config = dict(
    num_hidden_layers=8,
    hidden_size=192,
    n_experts=64,
    experts_per_token=4,
    d_expert=48,
    d_shared_expert=0,
    hidden_act='swiglu',
    moe_layers=[2, 3, 4, 5, 6, 7],
    n_empty_slots=16,
    router_score='softmax',
    normalize_top_k=True,
    routed_scale=1.0,
    balance_loss=0.000285,
    balance_bias=True,
    init_std_router=0.0149,
    lr_router=0.00325,
    vocab_size=7687,
    norm='rmsnorm',
    norm_eps=1e-05,
    tie_word_embeddings=True,
    optimizer='cautious_adamw',
    learning_rate=0.00211,
    beta1=0.95,
    beta2=0.99,
    max_grad_norm=1.0,
    batch_tokens=262144,
    max_seq_len=512,
    train_tokens=766500000,
    max_steps=2924,
    dataset='wikipedia_en',
)
Below are experts of layer 3 (counted from 0) of a mixture-of-experts language model. Rows are named router (the router's row for the expert), gate (a neuron's input weights, with its number), up (a neuron's input weights, with its number), down (a neuron's output weights, with its number) and show model dimensions 64-127. Each number is 128 + 24 x the weight over its row's rms, rounded and kept within 0 to 255. Numbers have three digits each.
After each expert's rows: a language model's description of what the expert responds to. This comes from a sample of Wikipedia text that the model never trained on.

# expert 12
router:128140129135138163109136137102136133111085140088132102131127093124078100099121077150158112160139139135113126102120142120129151167124097122123149131143162107137128119123089143132109118158130111
gate0:131094111139140109130139139160139145132154172142128113117152145109148131110111137126120136141128131110168099125136135126097166138161103108149147099084129134116132127133124105155151106135154134
up0:125154121139127148139135123147145158103085095110144130113105132116093134118129155102165133149110176151109157103082176109114144170127119123108136139100153126117160098108103146121141148137152106
down0:099137116124101107125162132111137118125069175130137129128126128152130169068140094111114107149152130114094149143113146145126060100112124106122100116148125142140135131117121100179121113146108110
Description: Closing = of page titles, table header words like Statistics and Team information, and career nouns such as games, seasons, wins.

# expert 27
router:136152139138137113149148125099167054171132104158129108129103100159158188144093154112129148100120142137159134118095135139098126114094162137148163157130168106083148134101173123106159109100110145
gate0:132144109130130150069164128148140147157086095139165140178119165134135173111143145141133086109107105147136110137147159116149117173132117102118115133110147112128108103140096112147162110146132103
up0:101145113147148083117142146112102131140142142132145134113172140111120130152119156132135172090134178160134116150148174139168117157146155158153124131151112149089140136083135135152098153121122104
down0:107140138105120164150125136133126144074120168087118098112110109166095106119114150114087092128123104094141140138151071101082106122122142149102074092119139155139042105114118112168138138139130102
Description: The particle de and vowel endings such as -o, -ia, -ino in Spanish, Italian, French and Portuguese names and titles.

# expert 63
router:144141132124142142125156140125091166124145105190109123168127148121128052130109120129109130144139159100090135127137130104109127129119124122128169091131117125166110127085096118144115102122085100
gate0:109149140128145150134161103148136145114150111137151141164168135115144164152094103146101117142111139133141096131084119145087159125172126144205131106120138150143078156143158163130144124143102136
up0:092106125145106090156132117118144123133154131104087137096110126097105135148166101101117141100153141187120157125169130104148113170095138133162150147124078093111184102116131077081148148144171093
down0:118152126117137101118161178150124142123125153089117128151164128132170171172122117181114131118153099146096139183105154083128129171158147108116091102123103084105130135154144107137137135136103158
Description: Opening parentheses before conversions, dates or glosses, such as 5,030 mm (198 in) and Population (2010), plus $, + and digits.

# expert 9
router:180150115091122157102111144120137141126107151130177150135138165110164148099103103117145120129116114107120140085145126144128165134111101107143137159133096134152129151224091142127132131145179125
gate0:138105093169118099086110133100120128130121126123123126124147094154102152095129125116103154170079094141107132112122113150132184153135172127127099137124151112153135106173135125166129110141148139
up0:108134121123148127113095183114083159137106107078133125122119119093093116165110134179110188126149187124122127123135106137134110119107087098127139113111130134129147161086184131120141140103111115
down0:103121142054090117142179137151130088135151106165171135132150082173122108138096114115130112142163113139141140180085133125118162130162157137143139103078150130146099148147083150090115138106102126
Description: Suffix pieces that complete a word, such as -ing, -ed, -s, -ulate, -ation, as in flowing, Immaculate, oxidation.

# expert 31
router:078111122103116130109138100115112114126085104154167134128143128095142107126149153085121099163151149141151131140139178090109126139128138137115130069115128082137141133093108081108192112141109140
gate0:104195135123152097092120077088145155157103146127146181156144116133153138095113151093146151156121149119105131117122109124182170074170114118142133142101172150158097115120120081139116132102142113
up0:162162129105155115072099128113102116111103111126110161121094112138146128163129132112117128081102122144068089172126134131191121109123110146129119133131138141148185097118194176143103136140118087
down0:119131138113124100152139149150142111122108080116095123122114099100146125123108118111101124123138112149129119145164097104188111105125183148152101132141100147118134125101135152124126157157153141
Description: Word-initial pieces of long Latin-derived words, such as con, co, acc, ass, comp, as in contributions, accredited.

# expert 51
router:126115098138156155111101137128130161134173126090090094132112163168117139138117107115156117102117076105129121102153132176107151106127119121142163172139129149123102125110150162119107112112129137
gate0:130114129122157126119160144130139133119132081108110127136137182154111122146110110084132139145124139157152189113119106107113139158113123126068140105159098150130115159118128138144088124131136089
up0:116150089082132158120097087133152133123153147130142141163151097130130161116116135172095139146141128110143150113137087112125076150105160141148103133177111173116132147144157122151122121129117135
down0:137100120099075142131083140151116145105119195141176161123111143137170167155134140133122149147167123111134106141126168178131093122122131115153136113127165123122129111158134111081129137157145133
Description: Periods, colons, question marks and closing quotes that end sentences or abbreviations, and periods after list numbers, such as 2. and S.p.A.

# expert 43
router:147124153144146091148108141138109070152160093122165123130142178137137201120090105130146144143125104150131153109076136144126152125142148098133092162088112112132106130135057129133113140100112093
gate0:107143123116185131101119111154116128125163121154086128141134129107156165146153105116148131106143154148145118139129120099119124123086143182121098137120165156115160150151099126145111138087135125
up0:091094169118149099114087163115149126049115140154136134133145109158162124147099139161148102137091105116116150116142162139153131140155110104129141131109131085122141131133132080082120137130171091
down0:155147113127140116107137116103092113139141119102072089092114115142150151127137179141155131110123164112154133136118133151143129124150131105123122112162144136117123132115137134147088113148157155
Description: Pieces beginning with u or o inside foreign names and taxon names, such as up, uc, uk, ung, as in Leucostomatini, Namtok.

# expert 37
router:142148062116097104138083154088125141129204131092141116118133158146146164138104168130149135131111151099108135110159174133141096109135135113102122150148130123093120137173127127115118149114141131
gate0:139121131106130092099157111148110140154135147163124120189137150119123130120126077162153117091122124203102135119110180091126120140131095101116126130135107156102121122120103117161087155147113084
up0:123121104127123119148111109109092125124129107132141097090107105102116118127148157130104111118107129095146108134123112128190110140126141122175130118132137113163094121131150129101120090106118158
down0:048101150141143161113120149115115108162134086163150164112153154122127086127122106109100141100097183107137131126112100103080138141128159145084166101170126107129116121101122147092140160132092139
Description: Word-final or mid-word pieces such as id, ing, ism, ond in foreign names and terms, plus final, Championship.

# expert 15
router:148140118131110197101082097117126130111162160128159117128135145132140112129101124139166102143109141127081136087117163103128121160120130101129160124131133161128133157147168160161121153141106140
gate0:113104133141087128095121115110174146099111117098135108119088089158140125163141162101139175104109180083140155123139131118121090135115150176203151138122166165126099143095112135145167120096126125
up0:109137165130088162146146115151130142132149065100163144171156099114132170100107105154159110134140104128112121121129129107145127085100158114125159160097137106141120132098131149163136125130101126
down0:136088130149187133169125115126144128177111133148108136128140125134102158082166126140160141149125124132113108142142143105092130097153110120163185118137128066209134109106097170141152146098121154
Description: Nouns and noun suffixes in institution or competition names, such as League, School, University, Cup, Stage, -ation, -ity.

# expert 28
router:089120136133111154143153096155113115130129129122125156162135135111123084119142108145126189113127141125145097125165166203111115121133096155131134060092142143093096125133140116087138143139139097
gate0:180150094149098113122151137124106128130123151138092111106121158149156111111140113164135090129122122146111091139111141079132132128146120132089114123137124120151102123129110167154133118119124102
up0:130167110148148152145143127129150137123128122147074123118118123155138149082102105107098121140133100096150131148129107108102119133114106078109105122090141145106166122117097142110116102148099113
down0:127144122115121109121089097117104132139130131140121121128138068140107110138133145126124084093150155103171111123092127100152102168127089105119102147153128196125154134114115130117114092143110127
Description: Numbers and punctuation inside geographic coordinates and codes, like seconds in 42°9′30″N, decimal points, N/W letters, colons after EC or ICAO.

# expert 16
router:164121131137128117127121121120150135147182136162109153129071095137164138126154170090122142138126150130153123128084135158089167148110136129168122111140121123139153148157119125109108117126125130
gate0:112139110103091168117101111137126123119108156125130142117137143153163108121113137137126158131126128130142179142130099159131119122087135079137137148101169139136169111127128093177121125084139075
up0:150132120160120103125126137126115128123121167145123130120091124134119133155125147118128123119129128155057107095117086147138087152115105130120127140140112121167143125131156127117176100120139101
down0:172148136146173141174124142095118167106101095124179090111127101178109106141154166110121152106099131151125143148123146126149111114129126137151134162157141156142109127125091138105120153150115144
Description: Short mid-word pieces like re, ra, le, ro inside names and words (wreck, Wrexham), plus not, also, would, can after verbs.

# expert 47
router:115095146129148133150133110160112142132093128120119124126107164151114082177111089137101132114124140152118086118140135069127115088093112193121101130100109128150124113108152069118125090133166147
gate0:044137102113132128152134143097116137145147126137100113153168122143156131109136144132149053116185128115108179173171122089163100141129189136100151130082144164135105118138115139115112129158149117
up0:118147142128105114141153136123143120094160112106090135132138162169150108135128105137137154077144127113099124131152102131169101110131056125108136137137146159112114100135144136093107119123135110
down0:161127109158126091155098113194115134101155137111151160145121133158157100121153119137173160120142160151182122140131133176107136125137116106091122167169076074119120145104144180139120165114116104
Description: Years and number pieces in dates, ranges and scores, such as 2019, 17 in 1669–1743, 2–0; also stray Chinese bytes.

# expert 19
router:162111083164125145136124192061129125145098110125136122131125112135117140137133171103095165163147154112116124136118103088111168110130122126135126084131115108085122118126092141123131123124146127
gate0:106152111127106145115129146118095160106140119097127165151133112119092166114147149093133114088109155156135138162114131125142129117128118137098125167139118098148141144118111107125117145151090137
up0:165114126122093118138105094119102100164156070180109108080152156151151116100121115126123094167137075114109140100117102104145130135171155148145105098137115143114141127127126124182146107108145170
down0:134133167119138123098135102143136111172162111141145119126117146109155092134119103149169143137071135106102161078127126109182098120121141094126129115095126125093120116161144124151158142114121141
Description: Subject pronouns, relative words and sentence-ending punctuation at clause boundaries in biographies and plots, such as He, that, which, who.

# expert 23
router:142141143118091143085131149128110146104131116117147097127142132149126173086104120131169109128102119114078121124124131131180116118139143096108162156111121104075125139146091132166095138124151110
gate0:161105149131113122073127106130159099113123139151122181116147126120153104158169128084116151100120150140131141105124138134134107114150109098131142125106110157132091165146151146148077102111140121
up0:142102148170116084112147140096110137107144133095134158114129107071127128120111176091118106140151122174140118122181115138122183116107136142138126121102140140085126095089118120106119104118113098
down0:142127132134102093153121145131153116161128134121077136140109120199123134100107127125153148129124078106164131148128082153139142133124141147158178141133088096129106130154167122145150121119127110
Description: Middle or final word pieces forming person nouns and names, such as -er, -ist, -ian, -man, critic, poet, organist.

# expert 8
router:116155137140095124109164138144132129090179149092167154108170150176153135134131122111136103113095088138106145139106138174161168183136106139126138102138135099136105090158096108123142130136169154
gate0:129102150142124147088126118147102153182127136104133147088090094138150096133073146160140108176117128120104143085126139096151121098105115071127114125098141124109132106130125164105134138133161112
up0:120129141138129119103109167076106127152146136125147159073131138085136097127106143111159138141122137140145124127141166148144134136136117105091150132145148122093130122130090100130130120108108178
down0:134118171100137114116116119127109105088156105136158137148163129113127113140066103086133176149149157130061147133112119178138129084147131126125122143118093113134139094110135123103136153116099100
Description: Single consonant pieces inside rare names and words, often before a suffix, such as Ches-n-ut, Bor-g, Wild-c-ats.

# expert 2
router:149108097113183117110118109116152158135112093099095097142129068144146100128106150137115104111101161118107121136148100145137152101135126112100128136125106153134119115087135114149129101113110126
gate0:099113123124125098139126145135128144129139142090137095155146152143167144118139156091094129090118106117132134133107133153179110127078160086110091120194164140115136120132133141112084119116083088
up0:134133104082129120136103113148094152111144150133150159114075079148147124144103116133152121144129162101162129137153112104077145097109131091125108131079143124125125104127163128136153142134095146
down0:133147145077160117136136155153100132115119152135094106126174167116117128104120176173093100122152139107147147136075128077122146150147145108121131148142147135095156159128140168158121155125134120
Description: Space-prefixed digits, number words and en dashes in tables, dates and ranges, such as 3, six, – between years.

# expert 46
router:118134114126119107126100142119112154129130166128134109133179133136166087099157065088165120105145108149147149121163117144111120094132128123119122109143174145157142112166111163183131157121106123
gate0:131177102152118131110167147122117102170159084125107091167123090129101121184128146106134109127122153155113111136130131123127162111107133088120130098127049126102121111109172147120135116115142100
up0:106092128156091155135160131157169096074109191130100136132149143105147164122109139140120130115153130157175112104118122118120100133125143127095122142131138123142126129106122126125112129151072158
down0:144141121128136149127128168106131133119157143161121127122110111134122123127139112164132161097131171137156166086120150133135117137115123135157140150108091172125100133186101072081134113151113126
Description: Prepositions heading a phrase before a determiner, often after verbs or nouns: returned to, in, of, from, during, after.

# expert 57
router:133146167102124110133135143151141100103078096109154127133095132126126146124130106153137116165135169148143121159137118108130090171161114157093130148117128131188119146103104142137160129113101122
gate0:117128132107116118153138125103099155205135114144161138151106177113129104184097115144137112099098122149083140133147159135153112121080147105158135102146121084135155131110132103158118125115132133
up0:108154103151147094156098142114133121161132082134164114135126133122149128129097103065141091155137146167116179155166084143116115179074143113119121111136110126120123100090113142125097101074142129
down0:129146120127112054074151120134154112115105148144135157132120079162162101120173143133159135090110144136128158151122099102098141102167093158112143129144126126144110126198127128119141128105102136
Description: Common nouns like part, end, list, top, area and number after the or a, often followed by of, as in part of.

# expert 50
router:124108155136098145124157151135147171150116152142164153119082141156150127143189139125122113099195129153201114145135112136116154178140113121113128090103122128121105138140114113125126107147138130
gate0:109128113136138112058155115106131106142119110141116117107100092125140152139095103112113155110103124135135146112132146156094121094081180065157087176085101134122108136131161136122090148138147126
up0:120118123145126069171123092122148130133073170140153136124087124139148161085102105136145101149140090123156132126121148142125085142104129087136147163083152117118119162124112097117102131123129147
down0:140105131142104161108121137118156126148102144155113132112148162121100132119057161167131107102125140133079108132081111147116153093133179125110150099149173150108114118148122127104129112081142105
Description: Word-initial pieces like sh, ch, st, tr, L and the word be, often after a hyphen or un-, such as un-shakable, T-shirt.

# expert 53
router:112157094122120078149148121138124106116112127156149146121134138104136116125069131152111134111116130109147116111109189117170153152133111120127078119102139157152122121162101095105145115121073112
gate0:172108147152138156120134149119109123140158150116063117128118125110122130128146085096132137121108125071125135138104149107095139134110121113114146112146132132131116165130112195104094129180173131
up0:133167090078123124144168126141161141105142100111099136127152139094129159123100165130113114135139115103147083105132155110163112176104107098094081184109170126133135147156087113064151171133111128
down0:111107164139103102163108088131089184121098124167144110140138095125113070152132119177152148137123125165129160129141083120150129100126136110142126071120159147144083124167137132091118132124101129
Description: Opening lowercase pieces of ordinary English words before suffixes, such as d, g, r, ub in rubber, amp in acamprosate, snapshot.

# expert 11
router:127121155135127139102156135093128099117154134143147168120158104147129120120113096142139147088123114129135142095105129161149131116099146137124085127101107107101139128129119110119165165127129102
gate0:147136157142103100141136146140138143113152120153108101114122155150129148111104142148128117156130123137131148143143170138153121119124110101112115129141146148127138146094081124160160089099165124
up0:143149101143086099141159127108101120163137112112119138164112102145112137166146124115103154114126102077138122110131089136135138116102128118137127135174062167067135152121105134109115152163128131
down0:129137087153143123164111169132149143137111156136127108153129162129122095120118130072099109148138152152121087130089131077141166163126148154113136036146139107136158151115157191166142137120155120
Description: Place names and their final word pieces, especially in tables and locations, such as York, Canada, St. Petersburg, Calgary, Bradford.

# expert 52
router:098102102106129154136127154110126127098098178116116127154144102103143156112163113084159125098118137122134109142130131134112154101132150155119086063128144163151119144146137171128122167140151151
gate0:122126104114104146135130135127174133189125135121062132122130116169139125105147118151129119200103141155154079158170156126118106145139119106131126159096129138131145141125141085087102149088117128
up0:094145131079158149138136129172108145139126122168156116105094076121118127108141169134143105171123115113127108105117126133103124124145133105107133063139152137120150085104131139135119101183121092
down0:095143158103116140119126118140094103108138134166171116105135126110101113141165114141166103168134116149080115119121120111082129155156105119101101100163114146187162129074115114158160111148082120
Description: The word the, especially after a preposition, and similar determiners like both, these, several, among, starting noun phrases.

# expert 17
router:125135094116138116123135134129106131104088109147126128113103162090112126147157121098133154132139112089121143157126076168089119111099131108153106162117102153090140123099163156120094106114140116
gate0:159135156156078156116138142143152125151132136138126107122080158121135129144139153103103124153100157135099127132099164121126143187114097099136118112118144090172088161130118113108131120080110112
up0:114163103151114118152112142147128124172121129126154116123087123120137115097163140076139138119120151122101146111115134152122108157087095105151118123127113092189139175126152140094115105120151131
down0:076156142101135139140147145135124165132139130153052096122147091144112132128112105120100136126129131122152130101139144152149100113123078140130112101177101137152100110149120155147168105146112122
Description: Articles, possessive pronouns, 's and nationality adjectives in biographical prose, such as a, the, his, their, American, British.

# expert 24
router:141148120115142107124103103161129135151134153153067155123134164138116110123099158159126111118112133127140142145124117097130138099186133155123170146153133126119148113144161128155077153094135110
gate0:120133118121123154118120184132111116151136153103168109085098130135137128074200129147142145158139077130130112118128150140133129120129145118157083114102143134154117158140128105114155096154120084
up0:127111144154109121156150125130114135122109124098130098143105103088157121117100156158144109121170128120133152124122146141107128146162162132128144129153091090125086115129092149110130103116137097
down0:120092167155131118152140107153122118126166145131110121107112112160134126145123130152140136128129105159148104161124129161122132148132096072151146117103104101151101158105105144109116148149165099
Description: Hyphens in compounds (singer-songwriter, co-executive) and en dashes in scores and number ranges like 2–1 or 1883–1953, plus slashes.

# expert 3
router:162129111105139157150108111122113138092086143126126110118101168099127113120114126192132139167119167140135081119098116095152146150136122132121120116127133124131152148156107144141110149139071144
gate0:151126117099105102060133143136150150121140156142083119122113134158143105130105129121112134125143110179089127114140117099145094121110147115132132121114144210134130197065134105142114119137133142
up0:111075114161179102140136117154107112158150154075134127148133107115135130167111141114124139159138119121174144101136103173186127114180110153153145124159105113122177093135162116101146110091087142
down0:141113125118118154133137140142124115167137093117085098156099133102154129103137125155125121115108159169126111146141160162128163126109105162129139119078107147081131158141143105100106119115152152
Description: Common abstract or cultural nouns after the or a, such as film, band, music, song, design, nature, often in music and album articles.

# expert 58
router:155133128175162184146144111128121112139204118124100103152151173107117123167099109161159114114130077099088151115102078124131161088118166104144121120098108159131123115104142114125097119105132128
gate0:138125094125141129104067140093144141143139171114131149152099104114150107100118171128137102097105131148115104136117133123117092146156136109130100115168106111090104099098149139130151129093179167
up0:153088099156168128108092152093142102167138141117120127191132136126154135133108148134117109109128109118120101116143129147082147166171140076127116137135134096120112144140171134141124097119082159
down0:116124115120144169085167119142120088096112160156129174143164232131137140105079132115146149129138123126071098134132142104132102153153155166168116110152091092136157131152118141163099114148137128
Description: Line-break tokens ending sentences, table rows, list items and headings in all kinds of articles.

# expert 20
router:150136133120154126124132086118152143140131102138089113136108151119141095136101147112098116098124129128112084116155143136126111084122100160126095170115111106135135116108150098129125109126154115
gate0:087138053169145115103133110112134107141146148161143086099117135140140177132121109108069101142129072139140131164155137146094102162096162130138116131116109132127124105146118101123099124137111150
up0:123109125192153171127139106130147155156142102126123096142149142104166130157099157096073076103096094198150130141144144134140097129100159141122115149130128165134129110126119113131103119137127140
down0:140110125101112126158119109150108198091155098106103105118091150123085108105120111123140127116141125132139141126090115129118132120143112107118128122124142143115114117146151142165108140122132126
Description: Digit pieces continuing a number after a colon, decimal point or comma, such as times 41:03, scores, ISBN parts and table figures.

# expert 54
router:124113126169108107162123138165197170118078108130148085125114136140117134104081114111138114150154150149083105101115138091116140133105151126109097177102101111192126134165092159168092119138089135
gate0:140103114154147146113137177175120126108123157127083159126137140156092136148170158088151127133130100113115169114136124116177106142127145142130144152123119108107103111157090135113134110166128095
up0:175152140133120085143110118129139132117119076120133105133134106117106144118092113144111133131119151092115124114080122154114123157132167128069096144130080155098136114171152156175116104097168168
down0:094103140181112110150128116149122156143089107108107117119105150121129116071094141086122170130098122074119116150135137127114149157150138124141099074108117142124105112141098112130123159114164134
Description: Month names in dates (June, April), time words early, late, later, and word-final pieces like -ay, -ent, -et.

# expert 49
router:144136104110140144131128112116126144110167138138136140143134146090121071126112156152129141114131121135139074130099160140165084123125118145107106115112138123140147105148189147144163143152138125
gate0:136128131174119109149138139132128145125113116110121114179141158123115095099127131149131147139162183094121108125122157168161113118096081118102126117129164112159115113167098117097114132134149129
up0:116116124152124184141091174111109112109099134137103118099093120146148124156117106153116126126104092167128150127126143154113137135113116141104157115106117125112126096114127139175142131060134129
down0:155121089153096117105153111054143115120137116120144101119156181157166151140093084174147144100101125159137166148110118089112144161121136110145124139144112167132129101109171179104107171117135149
Description: Units, percent signs and closing braces right after a digit, such as km, %, 000, million, ft, plus }.

# expert 35
router:095120103154121119113167152136152160119158116117103131149161110150097120099134166125121182129149136101096107149134145171171108125110150124136122064178107120136141124147120125096114116132138113
gate0:109122095139186105118061111097141110108166178115120159152130144102111113124116114120136154109133090141116135129118115100101130151145150115150133138147084122140137134102126117153140102114124112
up0:155120159154130123119127120118100096122107094115149090129141131132130130114138141095127100160148129120112106116069168178173111163135116116163171095120099160082113128147083148149130155153099158
down0:115147154109119130135095119086147106096161172151153099159108099172139080138122153119147130128157127130133135122119128118152132144106117178134105138145120092118179120119128119136141107139178126
Description: Pipe cells in tables, semicolons in statistic lists, and middots and ampersands, typically between numbers or short entries.

# expert 60
router:100109121109118104109122122096089078139104089145151143143112101102138125130189142108152123102141171138172102123145129091121137152111150113119116103092120151146118143127144137106159150128123099
gate0:166144173150094142080129126104135118154126123161100161099175105135142139127089137131124131108110138103117162138115157159114088138062147179147146126108153152103135077149144120080148092124159135
up0:129133081089118127106154151140150143113105157151107127097207130138108147118108149086144125137154167076131138145111140120096126119108134093116107130095178129139148140133124123122152103156182104
down0:140108167088131099099113140132112123076140118124111139133131134168143110144154142108129130091123166136146134131078104103107157185157144127168104109162179156114147119135119170117132073105165162
Description: Lowercase word-initial pieces after articles or prepositions, like air in airport, res, ex, se, inter, all, plus coordinate marks.

# expert 42
router:132098126106149109181126142135168123075127096137115094118111154137171149130148156112099171146171144113140129178165145108141180085139143122135123138099104100146129161110099131096145098150121152
gate0:125100126152114103117142133156130142132146158133170147101099093123118146129088150147125131117107138150125147100122159157123132162148131078179132107139156152102153134151124141129115137109178099
up0:139080153141129139121131123129159160128120151125086148116132115138140164178120135146119170117149135136138149119114140124101109129104150111142096131132167091103161139115145092092139112101152111
down0:109146154153123106146173150123129169118122147133129119131133140135097141105150119093098123123134168115106117122143124110122079143131115154105115102129117095136148128128127094148106124146130151
Description: Short vowel-consonant pieces like ud, ad, it, es, un following an initial letter H, F, W in proper names.

# expert 18
router:101116141077182112128149115150136084170105120087157173117128111133130140138129162079125093161167169151126097125176137101114126099143102120134121077162136135128103126075150158124143137124129126
gate0:125154165102146145144137109171145101152132170132127107113150119133138111165163120118088126136155138117134099126151118122172119105100152130149149135154141122158112130096137112147108132162150107
up0:166097144192077120154165115126159108158151133159104139120158113138121145161165139123118109107147118156147098154149142088110131128148127171108139119112155143133136135124132061124114133135125122
down0:134106160163117109155122112129143148126152091160141173121134125125140128116128134129125115119147165149117129136170133174122143085098151138144120133152140137163147164124113108169053175114108120
Description: Short capitalized first pieces of words or codes, like Am in Ambulance, I in IOM, II, V, U, in lists and tables.

# expert 30
router:113152067110127134166120121126105161117128128108132083099137157072145164127132150176106150108132112109151144115104168113129120164125102109123116148154125120156137169154104100119156135115082128
gate0:090136091148154152090134110155157149130143182136130141145118113119163145168137138127127139119103117134125160167137122122164090149130144169084109144100135121084181142091121110146117120093120145
up0:101086136144141142103146120128119105090126163124185158139115123164131132162185137135130127142127186159140102126113117126104123124135107133125118116113105089109122148110154109135163075121128149
down0:152126138124143135118151139124098096106142129114128145106123126134111102140105125166133154132148109112106119133127131128087076106169125145125130210124104122114112113088116129138154125190125103
Description: Word pieces after a capital letter inside names, like -uck, -unt, -oth, -ash, and color words Green, Black, Gold.

# expert 0
router:134102125112155111137099140111072156127120126119114123101128133110120110132121154130133158134142108114124174170121113158117126094106114105130085143161130117116143145124133160151122086126165110
gate0:082136137112096101163161149113065127131086120118129125121082165133182079149158181144145120151168113129129127121131134073071127117130100148129131126128128117159102122077104113139074151150113150
up0:183142143128129104085110117125149122129129172137167141128140115115080174090132136137109141169076088143110143123087154168135116174068135110154143101134118175099121112169166119127177126137178091
down0:132130137176076172091134128139145123136152116147152119102080084120117154113130134126094112142159139133080119083112131170145130150138141121154158163117125146109109140122126111126087094148121170
Description: Quotation marks around song and album titles, apostrophes in possessives and contractions ('s, 're), and auxiliaries has, had, have, his.

# expert 10
router:136130105152148132125126110127123132151117124181077155152112125115115140118126149143130115119129147086129162161134149099124119119137106106122154133157171118120132099107135145114160112097160121
gate0:128161091103123162109113136145074114165159144137128127108098129088151114132123096155133138073096119121110109125099125115134123153124148157130072122132149142117114122184145110136139146162142091
up0:117140139146134136097152165117168089072115085122156127134120149145126140125123155133119032109151093119088143120125156091110110143104154071109129146118099120087140127144112169180129139109115125
down0:121134141161080127121167169100143122097124141151155147131178128137091142126118133135140141100154180109150108125164153113153130120127102131140118148128144105091149097174099155069133133123099109
Description: Symbols in coordinates, math markup and codes, such as degree and prime marks, slashes, _{, ^{, opening quotes, and stray multibyte bytes.

# expert 1
router:111106113150121133097107164088117121127134132105134076130161100129163090100136088113106094096092130177139111136137117150070112105155108128114121134138157144129125109163123180189146121107144174
gate0:128159107147131143121170133134123101149143127155114118105178146124151137132108141113066071122165108124117120130132140133082095126109122110162125129118117122109129137136118108127149128087087124
up0:123146136173169128092143123111116077145141147171170134100164143104160163091079126102121115109116137135155163122114137118122148173078091133135110127115120102152169151132135118118146123132105067
down0:121171119150135155136170136109125148148130117139153170089151127120144146116122084116126147096160159126176125145133106167127114136123123129084145130152155118133102126146108115113155127172098119
Description: Prepositions and linking words right after a verb or noun they complete, such as consisting of, charged with, focused on.

# expert 59
router:126181101084115109125145102155144111127112113163162127136132132138107125126124137154084157123075096163084139098097097158131121164108164101118152143113130083131114135125078129130154143141151148
gate0:100103121143155137151103136118088133165112156113144116128133158136158141131101065121135138106125092146093140120116179122104152131147103101152129122151146208106168112111190102106121129139095131
up0:136127122134113118124124153087134157108117139101093126102105058109094101142201163096085114188137135107119141161174099127133120116124124113144110109128092078139105141122082144125159109090121124
down0:118124107082087113142104114131136138121117165121145115148147172120115087153101155111122106132114144147108123177080145093129147139090134098146128122133105137126112104126155158150146155094173132
Description: Inner pieces of Latin, scientific and taxonomic words, species lists, such as ul in tuberculosis, Formulary, idae, per, reg.

# expert 62
router:151121124126090134110121196068124134108133124127122114131138144128132126115139093142098118114114148137152153101127155113126142124122108108130126108146162111160148104133118136160137143108141101
gate0:144127120119120125125113119133107137196119107136143130092143062100091163138145136126124153098128137111097105147128106130127150114126118115180092147151139145135114132106067124155127117130145130
up0:142095154154143111108109133143112101116145129150126125144077091166096150111129174143148152165108094149143127132131144173170103130102183119124117140151118124106175146135147101110116152138137129
down0:125120127133158106096109131161127129098160148179145114132127122164095136141092136124098133119117203096109121075124139100111114204152174119132167162080125141149121137113117162129100117157130128
Description: Past tense verbs and participles after was, were or he, such as created, known, released, signed, and -ed endings.

# expert 25
router:117105130164143113141094152114134125123124123105131100099154114156147165125141144121118114107132150131102152112125134120140144105108166117129128144113144061138180133114126132103162105100160148
gate0:103105125132123134172144172140146146097086159125089124157143142090127120122137126157119130137130138138118147169131141098131141105108133151139153111165122112099129125136125068087115109134133141
up0:134152097126167143131117145141133138084128141152198117137144101157106133088127125151143146105127060111126142123092186093117108125116118104133107124094111103150132153119167157091120089112125109
down0:124135132145130134147114098143132161134100158161114120120118112178149127120098151131095125156137175148195144105113117114115144100118157127075135066145097093129083131159128162144125085124094148
Description: Middle pieces of proper names and rarer words split after a capital initial, such as O-es-terreichische, J-oy-ce, Hal-if-ax.

# expert 48
router:122123164125075105137140098156147140146168117114133137139091152177153073141132151127138108134147113119125141149161128135147165143152133138091132161132115115128126140122092095100109126166132171
gate0:111079138153126114129123110138139141151122112143114121150099137115157135160121143157118124114139118167151069080075123097117089117124117109130086144084121137136130139123122113168134114172147122
up0:150152143149120144098110068136109149131134139134095119136148170112093136137130116100125116144085164157137140159140142126167119164110135139107129110173137116138130059108164114086086121123126146
down0:094146125128141170172118125130159130130115142130135091157142112123128170119112100129151163135131106123137126131135145125099069108144119134123139110132105104093138176123114100110132087103140132
Description: Single-letter or short first pieces, especially c, p, C, after hyphens or parentheses, as in c. 1696, credited, married-couple.

# expert 4
router:158108115135109117112141120098131151149133144155102129120079095115159144129144116102130175115146130128124140129106100149128177174129135156094122103143109073119123145120114130160096125139156083
gate0:140116122086133152149080120106072115112137130136134153140113135144143145082104134165131158133148109106144130121165119102108116115090129106154129156088097151068117155156118087134099074134151127
up0:156106131108102088148150150133134138118170114191108125099123118114129127103143161103088144099159130136139130126102109139151099168131113122131121131168106145098103157178138134164167130120128165
down0:140098139130144086118129090144154101171165089107124173122104127108120100131113114141151098129139141159119124155137105141120122151119140130115109107143119131153116132146134157117113131130141097
Description: Forms of be and similar verbs after a subject pronoun or noun, plus adverbs like also, often, sometimes: was, is, been, became.

# expert 34
router:117094179163111143154143155149112103145071134124121126117102154125091091118157103102162129130129132136142104123148100134146074144067117146133145072121147123125105104123151137112106167140095148
gate0:118146119144162101086151104121127099124112154116098142107147118123109127104107118123115095112109169156153160124148136089070132150122120109130109084141139143132168145112117106109139141140174136
up0:122128116146119108160115147202130087148097132109109140126135117173178152100108095071117124121127145126147148112128108165109113155169116171135089108142095119099117144155122180157115134146100146
down0:122130183167055141119140132139127124116120131099138161150147115130123148161142157142136080120123175130093165105138144111100181152116158129140165121113105122155167135123112139129122192131140182
Description: Heading markers == and === at line starts, table-row pipes, and infobox field labels like Personal, Career, Location, Website, Binomial.